Weights of a small mixture-of-experts language model, trained from scratch on English Wikipedia.
Size: 13 layers, width 256, vocabulary 32000.
Experts: a softmax router, a shared expert of 512 neurons.
Training: a variant of SOAP for the experts, 499M tokens, 3804 steps.
Below are experts of layer 3 (counted from 0) of a mixture-of-experts language model. Rows are named up (a neuron's input weights, with its number) and show model dimensions 0-255. Each number is 50 + 15 x the weight over its row's rms, rounded and kept within 0 to 99.
Before each expert's rows: "comes after" lists some tokens at least twice as common just before its tokens as in all text. This comes from a sample of Wikipedia text that the model never trained on. Tokens count by the router's weight.

# expert 4
comes after: " the", " a", "-", "th", " first", " \""
up2:53 57 21 42 45 14 65 63 60 60 44 69 47 54 38 21 59 62 46 46 31 65 83 93 62 76 82 52 53 58 25 72 73 61 47 61 31 46 53 39 54 71 60 43 88 47 58 48 29 58 64 60 28 25 50 66 57 49 36 43 50 21 54 34 38 54 39 73 44 23 33 69 52 34 26 56 69 29 44 44 57 40 28 39 46 26 36 46 48 59 56 52 41 57 26 57 34 29 36 57 72 46 58 44 40 69 56 55 49 71 50 60 55 52 27 64 46 66 39 32 79 51 51 61 44 59 41 31 51 27 56 43 56 33 37 52 64 43 61 51 62 17 43 54 59 23 38 32 62 40 45 53 41 50 52 67 60 56 34 92 46 66 48 49 34 48 68 46 56 57 69 38 33 27 42 23 24 59 65 57 40 45 61 69 42 39 26 60 58 26 48 58 42 62 37 55 30 51 57 76 37 45 32 50 67 45 40 45 64 41 50 36 60 53 45 70 22 57 40 25 60 49 65 32 81 67 76 41 40 80 54 36 36 74 40 44 37 59 52 77 55 34 61 58 34 67 63 38 64 32 70 66 60 48 59 76
up3:46 41 45 80 70 22 75 43 57 40 47 65 53 49 33 61 46 36 41 71 34 55 65 62 61 60 67 35 63 29 48 67 57 12 40 62 43 74 65 29 74 42 79 41 86 48 59 43 40 72 65 29 32 62 48 56 54 80 43 65 40 62 60 53 46 45 33 67 55 63 46 31 63 63 67 46 19 53 41 56 81 52 61 31 53 62 44 24 37 40 54 53 63 56 43 43 70 62 16 73 64 48 48 40 89 76 66 36 30 50 47 46 56 64 57 57 33 58 69 39 62 37 48 66 69 53 34 14 55 44 51 51 49 54 50 43 36 72 35 48 40 34 48 42 55 46 45 70 44 60 53 76 56 38 66 69 42 47 54 65 59 63 31 29 59 64 64 86 21 38 41 55 72 43 53 51 55 47 47 36 48 36 48 97 64 57 45 60 56 39 49 46 66 49 71 78 31 65 47 47 68 48 47 49 67 49 46 44 21 63 76 44 46 40 47 61 64 66 57 45 32 37 19 33 34 55 47 64 48 33 67 42 58 25 28 49 22 51 51 52 52 58 52 41 77 44 49 57 55 64 74 33 32 64 55 04

# expert 2
comes after: " |", " ", ")", " 0", ":", " 1"
up17:46 51 45 44 48 77 76 30 70 51 62 57 52 41 47 69 47 35 56 59 42 63 35 59 56 60 46 40 46 19 41 50 56 44 36 55 62 36 42 69 32 44 80 28 47 31 64 40 30 54 40 62 58 84 26 73 72 51 55 46 54 36 60 34 51 49 81 46 31 54 54 40 44 45 43 55 87 28 54 56 44 44 61 54 43 51 59 46 69 50 34 58 62 52 48 39 69 33 56 58 31 73 67 56 25 44 58 57 54 47 48 30 27 26 54 40 47 53 65 56 45 77 51 49 60 24 63 75 48 70 49 61 54 50 66 48 63 52 49 27 67 67 57 39 32 41 43 24 54 39 80 36 22 48 51 85 28 83 56 79 41 55 44 25 79 57 54 36 27 33 37 66 41 42 13 57 31 63 49 48 73 32 44 40 46 84 32 64 47 68 25 48 42 43 66 47 58 39 60 42 87 62 49 20 41 29 35 87 57 58 47 72 68 56 43 45 51 54 24 58 57 23 43 26 30 87 43 35 63 56 45 43 84 43 24 55 41 36 55 34 41 69 48 25 45 67 50 47 31 52 41 50 46 64 42 54
up18:42 43 50 67 44 65 69 64 19 64 31 75 63 29 54 54 32 56 58 64 37 29 41 45 50 55 46 27 61 67 20 46 49 38 43 57 60 51 50 38 56 27 61 42 41 55 05 39 56 69 51 61 56 45 39 51 85 43 57 72 44 25 42 47 24 52 48 33 42 33 51 51 36 59 54 46 38 51 56 58 42 66 39 64 40 24 73 41 60 43 29 42 49 49 40 66 58 57 43 44 63 58 40 37 60 73 55 09 57 43 26 86 53 22 64 64 13 51 72 80 62 33 27 76 48 80 56 58 49 28 41 57 32 75 47 36 37 67 52 32 70 45 50 57 35 61 51 14 36 61 48 56 48 43 28 66 76 52 43 29 36 52 50 48 32 62 31 54 36 24 38 79 61 26 38 64 49 54 35 58 30 70 51 43 50 69 65 39 52 30 51 50 34 37 56 22 36 29 67 28 37 78 48 59 38 63 48 81 43 62 44 52 67 41 59 34 50 41 67 24 34 66 23 33 43 40 38 38 49 63 30 60 57 30 66 39 43 65 28 59 26 41 52 42 44 81 46 64 47 67 58 59 34 67 54 46

# expert 0
comes after: "\n", " |", "-", "==", "|", "==="
up5:54 37 42 53 29 41 43 69 50 56 50 29 88 54 49 41 42 73 46 47 68 41 54 55 15 38 37 22 75 34 31 43 30 65 65 52 54 38 53 36 52 52 53 32 59 48 56 33 65 28 48 22 46 54 92 36 46 34 52 34 54 65 60 37 37 32 41 00 48 24 46 37 61 64 36 45 20 29 41 38 38 36 27 47 62 53 55 69 71 53 67 57 29 15 72 43 75 42 43 41 44 60 50 56 42 29 29 39 76 45 03 36 47 59 31 59 37 58 34 40 41 82 35 44 56 48 56 62 43 51 42 71 43 34 50 43 59 38 63 51 41 55 39 44 52 42 43 57 65 53 45 38 42 79 67 43 49 71 35 42 39 28 51 36 41 53 53 65 38 45 34 71 35 59 49 38 59 47 48 50 53 57 15 58 44 46 52 54 44 55 49 58 30 34 48 31 75 69 50 41 65 81 57 35 38 32 36 58 38 58 70 39 62 56 76 39 40 43 38 42 44 53 33 19 50 43 51 54 66 70 26 41 62 54 68 63 39 99 31 43 23 65 64 58 53 69 63 30 47 50 59 51 41 65 45 50
up6:31 59 33 47 64 73 24 40 24 63 39 50 34 51 34 42 73 29 27 67 43 54 69 79 47 51 35 65 61 61 52 63 34 55 40 50 65 62 32 51 43 42 24 53 61 32 47 69 62 38 45 37 20 68 48 59 79 32 61 43 53 41 63 46 31 59 45 61 71 41 66 33 73 53 46 36 37 35 55 56 69 49 45 16 41 57 53 63 56 49 63 39 35 39 43 50 41 50 68 63 51 48 59 40 34 60 59 51 69 38 73 26 68 45 25 56 38 50 30 64 55 32 55 42 37 29 38 49 44 65 35 65 62 44 83 58 61 40 24 58 33 24 28 53 55 49 26 23 55 58 44 54 61 33 56 56 51 31 52 64 52 54 28 53 67 53 51 57 35 71 69 80 70 78 37 46 70 47 94 63 37 70 63 18 72 53 39 55 51 80 53 59 99 27 38 69 76 45 39 50 46 53 30 52 22 45 67 29 55 60 63 51 47 64 20 44 53 69 53 53 42 71 41 33 55 47 53 41 30 57 25 66 64 50 48 41 45 50 72 53 15 55 59 82 64 71 44 47 44 48 43 65 40 63 60 72

# expert 5
comes after: ",", ".", " of", " is", " and", " in"
up5:43 36 38 53 31 62 40 47 56 33 33 51 55 54 52 59 66 46 38 71 39 50 57 49 59 60 64 51 39 62 49 61 39 43 41 40 79 46 48 62 49 55 76 38 39 77 53 48 63 56 29 59 44 48 49 65 57 50 52 62 40 55 52 57 55 51 63 70 56 42 54 56 78 41 60 69 57 31 47 25 35 77 52 35 72 77 39 37 41 20 32 54 65 63 29 42 61 34 52 57 33 48 72 41 59 41 66 48 60 33 57 13 65 36 55 49 73 07 73 56 11 53 15 47 70 38 38 23 47 36 50 39 42 77 69 59 28 29 47 69 65 52 37 39 51 35 55 54 55 58 48 65 44 45 28 28 50 60 50 52 41 53 55 66 77 47 39 50 42 41 52 67 63 55 62 34 33 93 53 81 37 52 40 65 52 55 50 44 23 67 40 59 13 55 32 71 16 28 66 52 39 48 37 50 95 66 40 40 50 62 53 44 44 65 46 31 39 56 13 56 64 53 53 57 61 58 00 60 44 42 63 61 37 49 43 48 49 31 61 26 39 26 39 69 42 39 21 48 39 63 64 44 58 79 66 58
up6:54 24 83 29 41 32 35 43 32 26 49 86 40 27 66 35 29 57 42 65 98 47 67 90 61 50 67 43 74 61 40 49 47 54 33 44 52 43 67 32 54 46 31 46 51 48 60 29 56 48 52 41 58 52 34 54 33 66 61 27 49 54 43 67 37 29 59 74 45 34 57 38 52 28 60 55 55 35 40 56 48 66 53 39 53 54 59 75 61 51 39 49 76 37 44 52 56 48 66 32 44 44 52 38 73 57 70 27 34 68 46 62 31 49 48 37 76 43 49 49 53 46 73 37 67 50 39 67 41 58 93 27 60 64 68 46 60 30 58 52 49 54 45 62 30 28 64 26 49 31 74 30 56 27 49 45 76 51 60 44 50 52 76 49 34 58 42 39 42 50 63 65 53 54 85 33 54 62 47 52 36 56 58 63 61 37 58 30 63 61 62 44 47 56 63 52 51 41 25 50 22 26 05 47 31 66 81 49 80 54 41 66 42 71 34 42 47 41 66 87 52 45 64 47 53 52 46 66 62 39 45 41 65 66 48 69 82 68 58 37 28 50 22 52 42 63 54 60 52 45 55 85 59 70 24 47